{"d_model": 320, "d_shared_expert": 0, "activation": "bilinear", "router_score": "sigmoid", "lr_router": 0.00059, "vocab_size": 2048, "norm": "rmsnorm", "grad_clip": 2.0, "batch_tokens": [32768, 65536, 131072], "steps": 3936, "dataset": "wikipedia_en"}
Below are experts of layer 3 (counted from 0) of a mixture-of-experts language model. Rows are named router (the router's row for the expert), gate (a neuron's input weights, with its number), up (a neuron's input weights, with its number) and show model dimensions 0-159. Each number is 500 + 40 x the weight over its row's rms, rounded and kept within 0 to 999. Numbers have three digits each.
Before each expert's rows: "comes after" lists some tokens at least twice as common just before its tokens as in all text. This comes from a sample of Wikipedia text that the model never trained on. Tokens count by the router's weight.

# expert 11
comes after: " |", " in", " on", "|", ":", " August"
router:484525498478451539479491512398443496533480447503502448491558529534483450463576535517552444540614505520492534490423540471498445452494433431493477508572479518460421527538453497458487534459498540560540446505492536429541585500502456476517490454529444552494437525489511482466503542479517569458508498576561590506479523515486524488461447451535530466507447467500465457439517452456553467478520436566502471503555460441477515497471432507490483501460458534524418543498461464478522517474451487
gate1:456489490502481585432530557535467495505532476445452536494510473501504523581530528455513436517519538455512450553503483572481479519562483502535417431525480517532454558402443495529477517507592499516483513607520547530425513416576478515518515530526490510498538474435521499462507449549500508443412497486495526570483558547468517513521463520512524489422546453507468518459532501441473502565461515502514448552489482459467550525521495547486486551520514471410491573526467561510555545431448544
up1:527462517511486505508466461483449520463492442466495513460475541477528505444480443446538452503521462529548415555487505497469508568517525522517500540462483538592527525446499505538463472503516513495475506526470506480465482483546556525500488511512492516438551493578535433500536466464472442504415447467430574560552488395484419491542474437490498466468589447503499418445522533486384505546447516553544470505378492527512577503582537525474506460538481539487464486492577559570475562484520471
gate2:554487482485589498437438510556460473446503493486572515454521526505462511559491506546502454507460516601568481536536505436473502505444506600479545559501534517556518433465541447527517428489512470587514476579518586504477464492571492491487535515495530500490494485495520445483506498547502442524542553436504457621485537535459548454538537476453496538530489450467523465420497474472506488532543474515477478493488464481489522457547444478493514447590462509554478559447537479543470471507490493
up2:544501570544479519486533510495457539500542496497482500545517427490453488504455465499541474569530549511475513483481518521478495493554438482486503415481466445480417532527477488442488555520523515475533499462435483547596501534526473486492529406497506467531492530510468515566492452600472491510462399506600526440529501463512487519469429477517487458493421491521546450500492478562478562379500481482473491543497468485414476503484508582517418531447498501480507466565481543457547500517527490
gate3:478612525480446423510526550484508499407547456502487516518451567499449467541551500432511539556505511401533496517472555529545532541522503463507516492455544496533538515493489510499507476479566462466480479457478490456488476467500482572527459498545521556539502523478534522497507485514539529519484530464446561545485526510546495460485531579474473462520545498542490482448468506506482570479553465399439444491462521510445524419436452575499569414446453460534433501455463476490484467495464448
up3:460528511515524467531567505536455462493511499514448497594545515500477425539526474519587512499511567479502536596441570551522538506496589499479512510503458517494572482442482510440530473549475462503494527494459564473515545604476514494582451428534534523532556485528499539525538551547468490502484481525529503460409517423540457464495527526514508370554521475533483485490515521557501591457456486523502510489471584461480497465453547532589544514440518541481479477497458550546465496528505531
gate4:578503600486556533530467513474497532536532448524513487444442442549517483470583457491493517493553579514466442544435466469575525443504485499536414549492540462567437499507485502586484461443490538530471454510479459478438484510511393544487445559504423538492546448515477479506436530473545496468426492521468503494540500475466517448449549464545489501491427465530519519500506565514469474512493441547456487492521483470532549550536503460490492523483471489499440454533458532472590444521406517
up4:465428484546484500474498494513551444497524527465472506494500541476567560494502542481558521430475441448500508535458534542434410551491486553495535522436501568480599407449569464444498559522490494514452487481480516459549525444422490481476584503531531524555487474445479523505591468504551485530520491535523561470561462535535485470479526530520491499484516582491514503508494530550501436509468526506425463478443491552515434543451512539557485513473489385489437519484451512527463566497505475
gate5:545547516449548525508526514475540520494484381506595506526435478478521457457548503490426510497545436558502541494534488511491440535475476538512491550510515465532528507534537532603545482477484496483499465432494513531463498510448512497532475515532513540488518554506474488509581474460499584468478532542502491437547503487531484490625547495526541469477445486500546515541485490469520511527478506594406502513551545535549527492503470522462481455504445523448420580534554512540532508431449527
up5:483521472483545552486486560456501523568478551527497533529483516527459507464455521540488491415511503509498396537466493549508526458440476504490424492519570461469553409501495497531519449522507588601491386461534503465535417476522500519518462512462461454524516502459526496471520536488523517519525560523519492529514475509521504515468575470500450496550461450449486469595464493476539486475497487542487553587529558461594528535542529529516463478457467462411435543576470564491467553568543533
gate6:510483430439509469478465418445513499531433530459571547448573555546451552534589422564442460417447476508565448437556523501512462571498464535491471593598574540430459447500481459497543506510493532490548517533448488448504534463451552522492520577545527457489511522536471569537457504534517457535497477518499523467497538549483533448496453440487510478440498498394465443483488566446533464498543432494469458519573607474551472457434529488517511496550402523510482511552552559484512470497478481
up6:456484488462572523515509479519553510517460517525473514458542483488416496517469494498469508438471489513503486506531476587500499500559507552451464585482538575495465556459475507465541493547470483518495430490434436458500425554452544520527577488524525482456499502476532452491468549514574451553461475518460464488530485558505522547538582485452558510546500508444474500486540554591548447483484458490498487526560534501493487438448552425531563501513498481468463516446522514481488445527441439
gate7:535417410458407480459503461477522510492496496521494517434508496524478508516386520492474501517465466464446456498504549458489463478543511429491523503537529472471480522511583469547481379511530577524465481425443432492511494579595482455488504538458465422488504462573495516544496491562519515454540484550478555539477415428456522536533490491521512481529497498496465540461534519479531504543473435564428497449529495518498519528539471475498536452502483501551572516499534459443476488508496532
up7:493580537511565474472489515540566453523546561532513533457485544532501543498518473467558493432504449541516487522559472585449549538430476517537452515489442481503535448429445523491551449532560417558545576534553486547506505522513443486467500485520551497535395494428474525506539530472459539485499509445509494478514514491528435563502437568504444417518426550578480516528480457484487523466494500473456477522460536549478485486477514552526535536491497518480501441520499482523519546488493545
gate8:551483518472498491506442441506507513501504476469598452540507531506451491484538511517512444456508528508522452478520488492511441485445434547502501449523551569455532535537482513542491520536488478507471476477496490502553470596492520385470414548453518533466424559461511442581536468483525571461509505601478496476506496441514461454497406478449517592532508514492494568416457491578532517526528435464481486447504473503482549449469524560562491536514502476499603507454428486532535529442512527
up8:480541451564524450472457454466529476536484512480436509497517494502565524487537574466473515493491472555507459523458479471538586470485488442480535509529542425504502490511605571410549469545509455475495459495556461561476556542492541478420531485452518497497372453492472557396422499574483516542470493488455556519549561530457474510490494479520520477433466531498536467549456508510469513513416464480491491545531505535500506505473526542471507453444456486496561511523560492509554577535545457
gate9:506520538437469483498571460537546558478495543498501491496507475484466461448485500451509483492487448444514523455494515433531455554457432488527456559559560505507459495452467505453503492556532520493495498503444509453495487564489563468559534480590533504537487499504517507512504556500490496572545502475501508529451541561497410494510552593438515443510441482491438445523569506470513554522494514502441509478570537507558545473496468450494533464489468451456470567465508459413477471540440480
up9:512552497469528511429494469501535505482526504515527522487546433476465554483452482435504525503503483428491488448501552479528404474481495451495469508440568510529455591478511559466449498528471522502495509503555484536527485525530606480532434522540499495532401469490544502485417489525484510493529540461506509538490479561528465458516514572539520438435503457441499459527526456507520509541587479537463552468521525445469522504441497525514554498455499415464477566537506495462523460526475509
gate10:498511541437452544498485454505494492597439510514474488490524557473556479539436489489434578475457497512405512544528460480541513567482472479458464517566477518465525569444492516485511505481457576537449466457480551480408486568467523470511533482419461555460458491476473543490522471469484501501475463484501480536552567475453506508474513475510478516434558562523586484465534569500536452495482548526525525489510429524569525447542550526459440543517486482479539457445498542477508435428422527
up10:500518512476523448500505479474465514465477461461543585482505482471554508531513441403549550491512527478457485479539474512460513548521479559436525487488536535572518503548498534519444522478486487530513480551514518445502479508538571525483551468478481504471560521536484428517487493479427490529483537471534484433487551495500514501523463499430456448524486461509530525459440517561506383540486528517361470491491499490498596437529544546479420507519426514497503487486449498543417541480520447
gate11:598503549588581452506465508530472492463503481472513508466494529426448454473536459618483474482498484493469476481450433458462569494463520451504522441564481546516514484526492531525489487534461458538470526507470503498534557515536509448514500511432508433517496501521549492496431479529516521481454479519479431475453511536454491441456485502512482505566487503500518472543508518497501488513511542489493481419532470507561541538563470546486459483500578586591483503512500479508497544489496521
up11:491537492578541478465475454505501459542434484479474505558447563507499432476534554542478519488438533471530548496542502519479467577492529444405523495478517499525499461503525538449483543589494520498494511523516490481503532496470501505472522546494557496609498465508490529567430499530520454501520506519552448535463536525441445467602485497490550452545515544500614482522535536508473432502466518518580448488564552464488432491485484476508403523548504450534560553415511561536492491470459528
gate12:469526527520489458508486493508555496515516459494487522481473503493468448480550546491495554440471516409443461511538527463513495506521426493560555450443492461487490524446574545566446575501391495456575529504512563510589517490486520491526442523546476548517485522452615438422540497515534514518451513426501493446552477518509472533501492470468568503493537577466433521461477454464480497492522453538532426531460512507499430528491470452475488573452498500466526505467520564524516581505535508
up12:519494481518484482497425461476507520555540485481476486522471477478524476478484542510431554469601530459474492448522515548515522475551426451526445495426503497564479498446467482514519468520465504494588498465480545485456519507541447527472486559494461469462544564456537473463583442454464486438614479450533459519509463521480527528514510511424509510540562482397464516541537494400508491538480491463470486530517633466555532592539460555439453497476434508509509551530501566474476473519561495
gate13:469466609561523465508533482573519471522477465596390552473536498452462501564581433498532541500502574495507479531476435531556521496522473540489500511463536496529444459523543523530499526464475446488427539511517528522483523468480489484447501494530483420463533407451555433513500479500445565476531488520531498572483529537479535494520538477464445438492450435503542574553461472549480460484541524518455509546497521479457463569494544451569502456477476455465457477472511515509478440464541507
up13:552504465462511520435463511418470451486517486517502516468515467541472452501579530502460547494447523515529548459493509523499578501556553539543489542441456486464517423465577444544567407486472537505489477451473454473650468558486508547478490509460501528534451539514492539490474482486513498519482530466493476455506471491582532485579552513530508531438468524569443495516533481439546508527529457518452478552476553499518476510476449556539488525513506516533527477563482462580441534593455476
gate14:515413477481550481544453474503499512526498531568491517499476531459516546461457569493573484470530532472531531545525508560500465447420478535528578540567528456527519532555529469515430554463559509474439610533540534511511413499468496510519526503487508496499538497413489471454493435491489433533472497505530511474582430556501531438526503545511452467527470487528515438476531567458468527499513497496485486510439497519540524496469535502509511462464495507540538505526574571471454533476627455
up14:441489510495533516478443436490498537552570489574451445543483556428565480481488574514444471477499523561540480545432537498490478471449506483510531513523476395406510481534533477515481551505545536441467515470524450461464498426511557549528478479462498468512473456491524504529449459514538432431482504434480509439449453501469540478497504545494532517512522506537500520500506527459462500455576527481511511535533409423549482464485504457418518496533452504523468528532483590551498531473587502
gate15:540479473500504535557454630493457499457418471528473470495523541446466441568516575558489398510554510479542508467483462459510548565528558414471502457478441513550447552474543519551519493509454507482504449545559507515481503493535517464539461442555485540498501542440497500490509486543468501421557501533598439507472589503528508515492472506470497528530498519490488586562527532453486456491490537541481505467482527456439501513544455439481560535479533492503455515466503540457492496461600513
up15:615444556488505504555499497484545500471512491490497479533509516454576485487476540519470512491512516494503578527419471491507533528488549476543486523528546519537441440476599469440455535496478570495509515530535455472523521481542520493518521482480519448510516502413436507618426468462430494448534552571465532496471548542523494468568503536508470432505452562530478485570461509486520484513558446503554463463448513479489469502514443476480562554412498446443502480495531454567527475539536570
gate16:477476481483509559475503546428533442463478510570643513467512493486456511446526392460438515540455529459528449471431471444572479485433518538487508574533486538463500504517487426465488528451505439477424536477530434473500517487458521401543497486480473459450526482542537476525432522466566478529442451465475472498521540492479496539526519487488520555510506572458499527488534547570433516593562470512540578431422524505530519527473503558529544537577497512438518512469501459530452524466446537
up16:516505516455466490541545454538514538567441567507492519455477471502473510547519535533504429474499550478523519473551537542439446554523435507518561488506503513545550480470484477467521579575526562488572525471510463499492495476500533523460505588494543569527446513515412512466572459461444611539533499476504486578488487590443448486455476495507435506452482494474518429477498536431597516437466499465434511491509455514435467520497516502531503486490537439561517476450537572478505448519527536
gate17:458518536493592454537522548469535526482573503544498491414487535536499536504488466567529511425499433503493540484552469431542484493474459537443459460520485434499509455482515455496485530548551436451571427535494523499502510555513507476493531537483473483456469481487489497474512541432398542548484516542523444507503485498562497466492445502533470554498464533462525462509475456467533462589488545405449483485493522488484490571540486495493438478534597515459509454554541415507502486540458474
up17:480494491539421500423521527490578488488530496508500466524481473472512453570454513438586440498475526515532502507474450510495432512490573496521587555494459565524531602459496466546456491544538507461596562553489467460434480506455471558545542565530486481473476488507527464427533490521598493442544457468475473526551471482475436518490491551490541403517489518488447514469475465453494486446499562519497469482495495525478447405428516528523542482470492436464522530529504523531489465436515537
gate18:453506469461516490501486480447520511492492527477500478494523420455484450497490477466474460478507537454474493539516501477454560550508514557434524548481529546460498480551540495471561525447509603455546513527449460517510475568443418479531508507471557500467521513481544523466518478604438504490503530495528493498489394516432463453494541468470505476392453563560492484472486522523542455407491493500540458532504483472498417544434479384416507470497511505522469456483513522471506531477462483
up18:486527583472531462437406521474504582449556485511506495432520506508502481576538540498549470456551511470501527524487486459457638564501466550461530484482448553523490467499518488459463528512488508544508517564516517515496497463490485567518573493529429469427545529423423520458509475565482478535439506434591510554572528509511524607434522541453499472493465493487525479452447476475531485399431501498427461533546518470467571483528523508527454466468521476570456441474464506467524513540490500
gate19:436477434490493580496469492481522371550492518464611482493533528513522596509501512529481545523508497508535520472485492494484481474504509543616469527492457558469500516528438503550475518413521464510540421507463503516485505553561437535526448451488538564519500456512464512435478511375469579538556382532505534542503460539551517579491486456451549541520497475441524472477433513527489459472569442443543507402492468399534530464510479490502498504484475541466579493477442525523456471481467522
up19:586536486450534523469514484584503572408500499484544538456458529511524455479517535484504462476536499464473460532528529462489520462461505515499454532500582455568495514460523532493550510436499477508438490411513431502440513538512508486537545561511535504479578470550489520521510528544597524482456477458480484438537505419557462543487485506479480418604488500499529572471496560534448519506479492496475474464501498478499495520546523512514493510496494472513442502552570515449471543499473547
gate20:459475415489465557496463513522506482503472461476428532464521500464499416532440484539522573531571488479591510489516510472475546459516481470516554514453556516522516541530441483442513496554468516416471533542457479470486483536554487544580519533505471422488487554523533500425481512524437582515515538486546483557447553562475445529491562503530519494513528447514525508499538505512464463446439589497544488471544484481500532537500446492435563513522472478514526493524475517437552499514463488
up20:455508495479492562543491509527525510475500430485465625464483417530481440517469493507535564518485457463553492481483521486423531441532479522525593485499581489553479535521484538478521524555499476438458523568451535490507477500484405509515475488484471438473559546534541446479524468523500539504452487495581516485512585532482486497564526527466499528515547467511545508509552546507518531472374550472507567545579477479468534540558454495367549527483513450502561446439491491479576466517503459
gate21:564469473500558557466515564482495543469492473476509459508447530493502517599511506470494485509435492479506578468525451563509469455603506503501521493510551526474511541515440481494413525495441467471557536513510507412458447496456506496563504462481501544474478547472552485595579501498548456490442472477490526499460539517476547509469574507530551510530556490492570557541509456474529489528452542437514492476453476435568505494465487559509509543467524550550581474524466462519583403474529484
up21:550567493540492465522421474468407536446559458533473501389440499515494521421505526461453500492523526441419522516563521528543517481508482463555506444525468524536446500453462599477504425494524485467478505528473516530562512515529502435494467446513518438489511401421534514503493616499478474529513463442497557539500485478508548439555425514497470473458530506460505542497537492462531486571528458532570414441489459534483436530530490431535509561547517422463471478461551429472515473474500489
gate22:553480418570559518549443511548477479471506514533495502426479506534571447496550537467473433459425403578410506587481433444549462507534404464542494450499511497466576455491558554458485428454491488522522489508435503489552448461474518488522448542476525464456542413504532491467570458533449502495510489467495538540411444520490558506469478529467515462581534561541526548482512460487478539560498556472505504571433527571487447500481513512516529528475540487516509461530529480474496531470480472
up22:551486499560496441524501567526466416517374397488517494505508506491457503522507490517433533513440466469424516491500492480444506570451462516503545502425486523482559528524477521557432511553492497500509423567468503483525475508485441513482425470427559562501486482466544540451514495523461536568518535494534463427537467521487546513431428507556505506519489515563483460420482509502581504494530548485498509478380460562449555528481535530484441493487537445532542472518545537510488422447490453
gate23:517560480441549471427477539537525458502435511548576448526469474448549514475493553541505478500506493447450584430474512548473513509495478479457534477491465454487489494585450473495439539514531481504602562454471518475464413470501470527486404453445483441534506527501592496497502512467508485470557498469430516496596534526513450478423488484501447480516512441531564539541484485505444569426428491448514510500454438542499482487461530536474516476476452477539544471498472498473467502490512554
up23:493481508462500537513506505536498494564454548537471463574485497466524463420549464465562564567561506475497493496472385503485496560490436431480421509424496538523518515542539509454523497512495552535501546512538526509533522435475498438460438499496529510498466525482459571394502445477486557487515523530520530486474470490597440509462503558436426491515486495539569483500479556503489434543490529526522504456566501549450455517518543535445450479404466511488465527498485453473431459424452569
gate24:484498559466479506454481528489582508496450513557462458618550509540468522576513499519467532511515555583503507479528536508517524503557531470570503518566496525459500553530534499502420537467471530526449491524585490434494527449523460469524572564606430467468459527431519539480462533476482504507514463510452488532515461559469494577455458510552547502546566492507457518504515506455506485527465474481485606548505477545591525470484477438483526529470505546494438518573437459598479522505453521
up24:579492484487479553534474440459485521526530490462522522541487555498503434510490438509526554439474498491486557490463496547500465468478449480445457545478439514477537532567464627490546438497419495457554574491440525584479498550491482435571491541525552509488556503523461463557510527488510471543436527531533554531485502480447459463466498511416475517491574521477455588455622527460477448482484541537485510555556555473520486475463535463483497477548487552438465501492528489451486510533503439
gate25:476483545484404512528466563451510598562517478535591506541544482564457475475495530452460519549540535471521514484519530493544523508516460507523443455478497528497539557502508515562545462484503558532479479444584455469495613536546428454500563450481475493540488473507562465444541525481481535516528526501423448499503463462463452519495526513468536527516520632551449441420518486546439516526498518517465530463509463555479518474540536524459489474482554557501489509490503498488455382497479461
up25:508555507503458559458526629470506570488445451525552546498532484501503483476438488441440492508517497487469522461454472514551442487542550534535470428496412529513548488408469509540552408516496522481504521462573463468569536450546524494487531457519517492547436457534491492499554543524485538496519545496479504487515500536417522477537543478494522505446510546460515548456443436495474468503447502506502503427504536543570474492457436457476499513468511481527451501503514458506483508538496478
gate26:522466475502474447517524524562578413492507508485476579533447551519557520504497581492546494521528434512470572461467483479514506435439513518461527522472500518445493497508512487425557442462459443519528572535480542598509539515463446492449539484495525476433453508508522552550539482520557539494509530539475529572538474542577477416436495585498519548520472511538559461482571513488449498517492545472560533536452510496532462401456497510565527505462526535508563515527452559430514560533494554
up26:527490496515477457574482511469541448515578508529523510494432552545503515528545560571549494487498445535551552519540536449544498503516536517503482545539440472420468475558543523487539502481480497543486540598482568590489492567476459539506508559472529446382470527439508496448513523477506531498495557537518450520511489491509496459439486518443552513515542564551473502497547482407490597523518525510507520613477481518499442426488528493491565481488557643537503457484485471482565467481473548
gate27:498498493511468494458529495421573460466481468474521497459531472469490578497498569483471484478507465541537484508558509561536485519475536546658535488536502533462584490421508463537417498501496530495496490432492529434480518408593487537487535523547529498490508517478474493442476528540488463503547481439469522512515542527498509541523483523470546490437460556499483492549443474480498436522540456544538479516479543512529473497448487473536530430469479551450462497470492522431404512564460516
up27:481525513484509538479562468542459536533492513461524432513467507539463511531484481506546550512526493479522492490500494451455458509512540444456452550493523398553481454547534480481565515511484514543482462539529472545511472530393563428529398532513570480536463513543474496547490509433520487487442596557514472503450469439536521494493514426530496533518548511503517455487491473466472511492561439450479495535516419525525516539518554524445432575507483486537486548587505545480559541459483526
gate28:502465502592571494541547514507564516532585494497456536483518520449529551475455520472497493437536565499476487544484469524602553442515519475487530519458480483455514481475550549528471552524464537452534490509544463518473489491480497551523467493464533455485411463499527515495482516486512442519511480487445464525492486534552505535491510396498464486525429550452562567519500480504513491518517507474528523575524521446531496597511490496525503473520516585419488590483474437470454494501515520
up28:536575531463503528521538441527500564496473527508515419461479494556513449461437503439476511445436450507530436483510521513421462551491537552511462507465541547551465515470398506431536488514545534465493505456463555437555410518544493464468511563475487512480580511489508491617585462459518515538543460537469520451447467465438449487547483535433434473528540479457474463514454551524461472463463471519471512465504506546451489450531478542419506551487523449494549525548469516476485534500473433
gate29:435526481532499467521532455514528535548496507573485452521500495496534465466556529490505568511538395516497526570567520526445479496486474484521473449526500531497558437482501520446450547573529501454496513496456454525507492498502468523440501554445486516514523541515516488346531517435482499526406474536479509477529496556471491460560475503494479456523472467529538455533488493465560491510523442525492461541594504588532466511516549472516502541365392510505536497476538462456549504511412488
up29:480487510520525486529485441561476494453496559522447409457527463443525499539559485499522464476411489568496397460497540553473497472466532520469508516509546568465511480520415479452439536465497459492525470445464491461529524564499552476462521417471497495524528452493446392502521474542569473507523479564497516452453575465547535522478530481487524385424537514437488540516462526492512467489406517525522478490469538521441474511483534561495493436483487446483639430473534527520430489481511498
gate30:419564528486528491478468416439531561508467499501535531470452516529498561481518455495455453508519519473471544484494440544531515490496504532460532535490464472553473465526490550512463551473522521588497522402546546516457473557556511537425499521477560470453460502514521469520491508534486528532533485493491531466468487414467482473570462534446422516414504496508520485463454542515467478544472487431517480439532506395454426536515454517499492536520508482525528425436590524573437544504493505
up30:474505525529368491438487486498469520439503518529551559497503468514537539440462458493504548481499536456425463492547526535504482408481502538541496462454515443526550489515501502570468484456457538508426542432507536513429468503559539555516524488516384414442552451491500436524501486518570534491487481433514482463541469494447455436538517503415382499548463481524505497494513536511411503538468491482534504456481522503476483504555531498577497499515427499486525441503499540472450452504529452
gate31:584501479586535526474449450493589442479425448471483466471566530454433568530491557484533493497391500451510521426435518575509494504464561479554524474424407524456459592530538492475545490519544535525493504522434512573452512543518477515536525459502551476516581561582435472555465492512506524510529471421464586506519510479529516463482509553531544566495533440534519478469575544511480509463424475486513441498566534509483475480463507528459485513465559457527455514461473550492519502478482513
up31:453385475500417480492564480461566503505458494525519506480489465504585443455483503477558486472545539449504491512440431522510505492534443501555474513568527501502461487442485450505438521529544547478519506570508457453513538555509443494527487484471516522500546504500497491493509390524550527436475463532490492516459522487479552540503507546588515529527474540525503477393510452485458473498519537535540524471460495484508481528526460518500531497479493474484425504532543531484533531527559487
gate32:491550494462524541464488473530443524525522473479459474479379547534478575512505459493537466480573503479563479506488526543499483477482503490501486524524491434494502474480476447476581551502430405513531468513535537477535454444518509510490510563489584538543479580519385495452515522490419450555534496453507534512503481531478459514479493462504480518470503466507481580459499473516463495461528475472461415537492469549441523500467463483504526530578524475513547489477489529424460526504513473
up32:499497525481512508483496395491519538485572498497494469493548555519530451491465585535554511507568566525565530491532466520428536536502484534510521484511444409531518516472538491491465535503470541505529493543579499464547444467438497537487487473495551472526454487503496491501569422499502566461499443550551523472515560541545392488516386485527583477448570452427495489526486495484534484536440590450452509496462417499499505531506482555448462499424492492533534492540506473528563520497455433
gate33:459509491476445437505518499472566457468487537424463486521493455473499524420523483460468464418441473529494419500546471461516486419503518486444559525527534511457439442439531437578488528514481447537531521498532569545506470453544462513436506552510479565545583442470489488569494526513471445554516483465538452532550463596485447498487532511441487545502494514598498478501526472500498468469551436501474536484398536511480528534550615504597564532472496546521529555499476496476445543423532510
up33:511484470489542476519455467511524534509484457432532511440530500505500503554439463542475462485487524470563541537544388492541521514582502494444529561539549472548453464454490543522457496499468525464501542528441542551482521451500444481506494583590501554475522439509481476509482486513464482564567475520513554542603494459449476466443463473440496520471534519456497487517503531539501500514505516512460568520466457508525519575493500576486424534521484533513560530497522516454497511457574527
gate34:487473544488484510515501520529527509493590482506466523425486461563548438473540446472488468484583533496493501396533483466487524416427514518428522541497455548378441479479467433530470509539527528396485547505469490502547603454492467520513468431521472496541472520487484519450454504508571460509492558526496490521466556486543499525506527535509552500457447516430420567520426490527474556483494525551498494441597563566511448502493485492501473441489471492455504437500524470484468459498509445
up34:480450463497491506518485555467447446483516564492562501479470430575504504562583532494437471474514531513495531476464492513492520452549491496536515522555460422538474486465531467560459481492509476535482542572541551463419477579516468548539477517531542513470521481465584447519513528573540483456453527510496525494470518525556520530460461606519517538542401468516554497430457575501548526510482500433516490553442455400472548481453454510496484506496489542454486499568478508472506476528571466
gate35:552519444480466476446526506498478552476558534497491483452496403506505427545489540388546419519461558509540546464474488542475461456556471487458500484475514525477504534470473567521422542533465503476454471512435541528479448505557516566440495585509496499499469454510529513510496443509493467508468521449468499542489487462575408550441485486486467598471505457458462449510502504463501546537465465473492560481496500444467465469521512540492465410487520464472523428540526485509536480412539493
up35:436474542469474509526500572477459505480442494507548433465527510482536509556426517576486516478494529516480505581520576511524443503503521486484443475503501484505534455551512462438532450526480411541527482432467561552508502540558507391434459508477568539436552456451473396530489529510489497518514523504512472423485534569523514505467549425541531462598532537571520516552448496482485490486514489531509483525455559572489532419362553549499468492491547453464504504446448514487530549509523506
gate36:585489473472469517466534494537534527454477577538532565506525513537515566477483496513498467557562462476447511469500489461555434447529474509530486561489536496506506481466454501450525520482589518480471558497480510598540475541469522529527485481503508498455459456519511496497497454476578560448480477526568520451515529451572517507543541493610464573501484419454578484473488421458463572547499453504429450527531505505500499533467495500497486550481460431480506481563531454414515484531463511
up36:473498459506468505439534498550511494499450525498517470489502501561520497518513470453491456468536526454538480470471485572523442532490503458547542521489544492494484529557499460432514586522518508530489540543473480547534495519437494412460494503509546460418523489509446480535430450522559503478474430496574559505489526434584504506524534465505538491508451443442551527500463531503463484528509438518442469468520455508502454510484443517510528545441507446521524495508459492469597555475513455
gate37:510485458459503553513548482526478555428490470473462523564433483538426473493491523453502516471525490490416506500508524517464467419563481524439476440462524481517445514526478442544507426585507491486518538540512523454537488527534550463519476549525470487480429555551621485551546529502489523480478507452516506520439495475501503517551475438553496488510495471484485593515390470464531508521490441514534519501552520500538592474483473474495494506472446492472521561497524487471468500504523538
up37:491534555549509537488450452478536481517472560498469466510573514469484504554462481541574501548484515534553445504494488449510543459402496478464547570398534499543579434559474484470478466511523456485433498494427453555485518506468561528485476483502512511491495469507526555526492529541554451443443375471501489506586538486508431455491578498489477494538520505556495476496545522583433440481541464535437560495526513521416452503505524468531509463464476532534533453470519508523513452436559507
gate38:455490554582615539527486534493489537534489506458547564549566493516503582496481576464462471497465550471421453515478584508543519414498462518545504518557490555484566500493541556494462531524554494521479549458506544531590471481477514514517498488518486439462478512450523488473460446441476459525501456557467508564532499465452549519413445545500553457540539479510482489550506473514451522452494461474542410549479508516584471540477522489505520565476477517477578539412415545572549470525551560
up38:516490505437461503538494559417484492487437534516517547406516497475446523517538536530454500476559479560475514543511529501486487476520438572450536503467459524500510493511442466521477468521519355421482564462552427492515455498460493473494553500499530503516463451510437550528542530451497536523513536428445400500590508494487449500512509458550487539606447517494521507458439535530518464386476481566478549504506458483516488558554542570544593519534476531433556447452499489538501435482496415
gate39:446479519417543528557464557412528536446389546540562550545390433522463431492510551491421475562523485531474547436513455446502420539534445478472493553499474496542500491472491480448544497485488506600502534529511500481475514503504545501452493485493560538447546476472522511449523514439521505453550547446585538484413532486509496530563555496488510504508538547478433430501431469549565429496550507541388472419542536542486509503462510502581497449411549516529502486549504497428566505471461517
up39:551600506499506568562480517565544498467512503472458534505542525476447500489508517523526458504562445492507433496462526492489541475508555555507559538582464548474443449466509517545466475497478485519520497522528502490582559489478530501484494525551499417480477524454502438528501522473558563481535521478489540480472528558479521536539525495455390572484449493525570560464522495478603536510470540500555485511505477483481541509516485497519458485526515534501548480433481486447434416420549461
gate40:517498510466525560533513544491457485475460453519433505467518545514488476459557553553469475502469423564529499406537603586592473537485477492539475446480462492552479472521463552432466523588473498514520533528494471512532503488477444482493423498514447416510458602444449519489521494477510549395519562557444530523491445446573463504527514536484521507464509476476458524552527502558508466450536497533501456552587482468558519509490582494553501504426522495466526545491548496500496491518524553
up40:515517478555503437556414581455510494533491494546495492552586531521505537492484469470554490504429449576489475589520509504535497537512532481495552495503547519502500465539523575556555507467504541473470538535550552521494468537494486478483456472430524479489540470509492498519512489453469508489510508489410457526479494433425522539474495524542466546469534534527510458578466523504523496501497530494477458499505457461445554519549492578497515502441457554526555375482410483562398466495576509
gate41:514508472535509520560529569506569544505474547545521475448514532584488542525487514494465546490487521579530440501469408465502516464492455469570470535524432520498517495520463540487420499449456487450553499416491503475482531496479461463527523466496516540500489468522426508570516506515448515511451510490494536511445466450532513497482543501489518564579540494455553458522513531511441479606545551497560495458507462564500505544454610470572458424583448538459519495437535471511464525545510538
up41:453497433535477460518480469478474520484499498479486492533459452523436444502420480486452502509463508480511511593510436499462458509449535505520517530512478500516474505507566504441531522461520573488484487467575460544402601535462569501530463490623510475533546502509473517551483482518478502504470515493511502510499524444455458430473534546581571509474473520508555481495519483585434504523494479491606568435476528534587480477488467552517494431525476586505501493454517463482492458594486508
gate42:438500488374471491445522511560507514469521459491500440505536538603444463537488521489455576511572487493538474444478514526520554493537489530475489490487469514441519431496523481474490489466522450515490509530459449501583578533500510483405567520478502471509523479539515549521495515544536479477541463489485518487471477504486466548491552465468503490506532538551558512489515358546500500458536511470515489485507456481562479512500514420462469523551533544583494513469419472528534546521485449
up42:440474468527521476542505525468533518492522601568501563410520484463540517530497447522523513441466543559525448521477433411457444474483535446504566474504500526515488475525535539476447463501519553514529499523486500484497485535551499572516483521525509485501476419483536394501500463473431498507442461466502491507505486549488431432534441514479387469496447514505463476559494502463438477494498490486483408454462497497487497497526474598451473495437525483434468490471593487494519521487507521
gate43:501480482508549506507493588533578493578434564451478574508544577514522578534471461557519571511505503507471497498542553529439444457601454512512496465492451567472501485515466487494502539484521496447503501449534515462484487419499517547510544522542499467544493563566566468555504487480544553502529444526461565475510450466494531523493424517513505539503488487496500506524549516513443481418492519487484456396496425505540538573453492505522426466547471474517472452459515536474463525524453493
up43:496474506554507590507474560462518440515510503514432425538523526522465504496490502515461609562490534556530544522487494522516541490474524531532552529563497586514473507613475499532472515479470495555491447444474457434546484476465456440507479515485519544576512496478467490536490504501512459504440531523510485539445519514461466535482494457520615472551437522557459519564511530541538474456529480475518596485560472492525482485532500450493498480478528500553414558552417526552487440507460480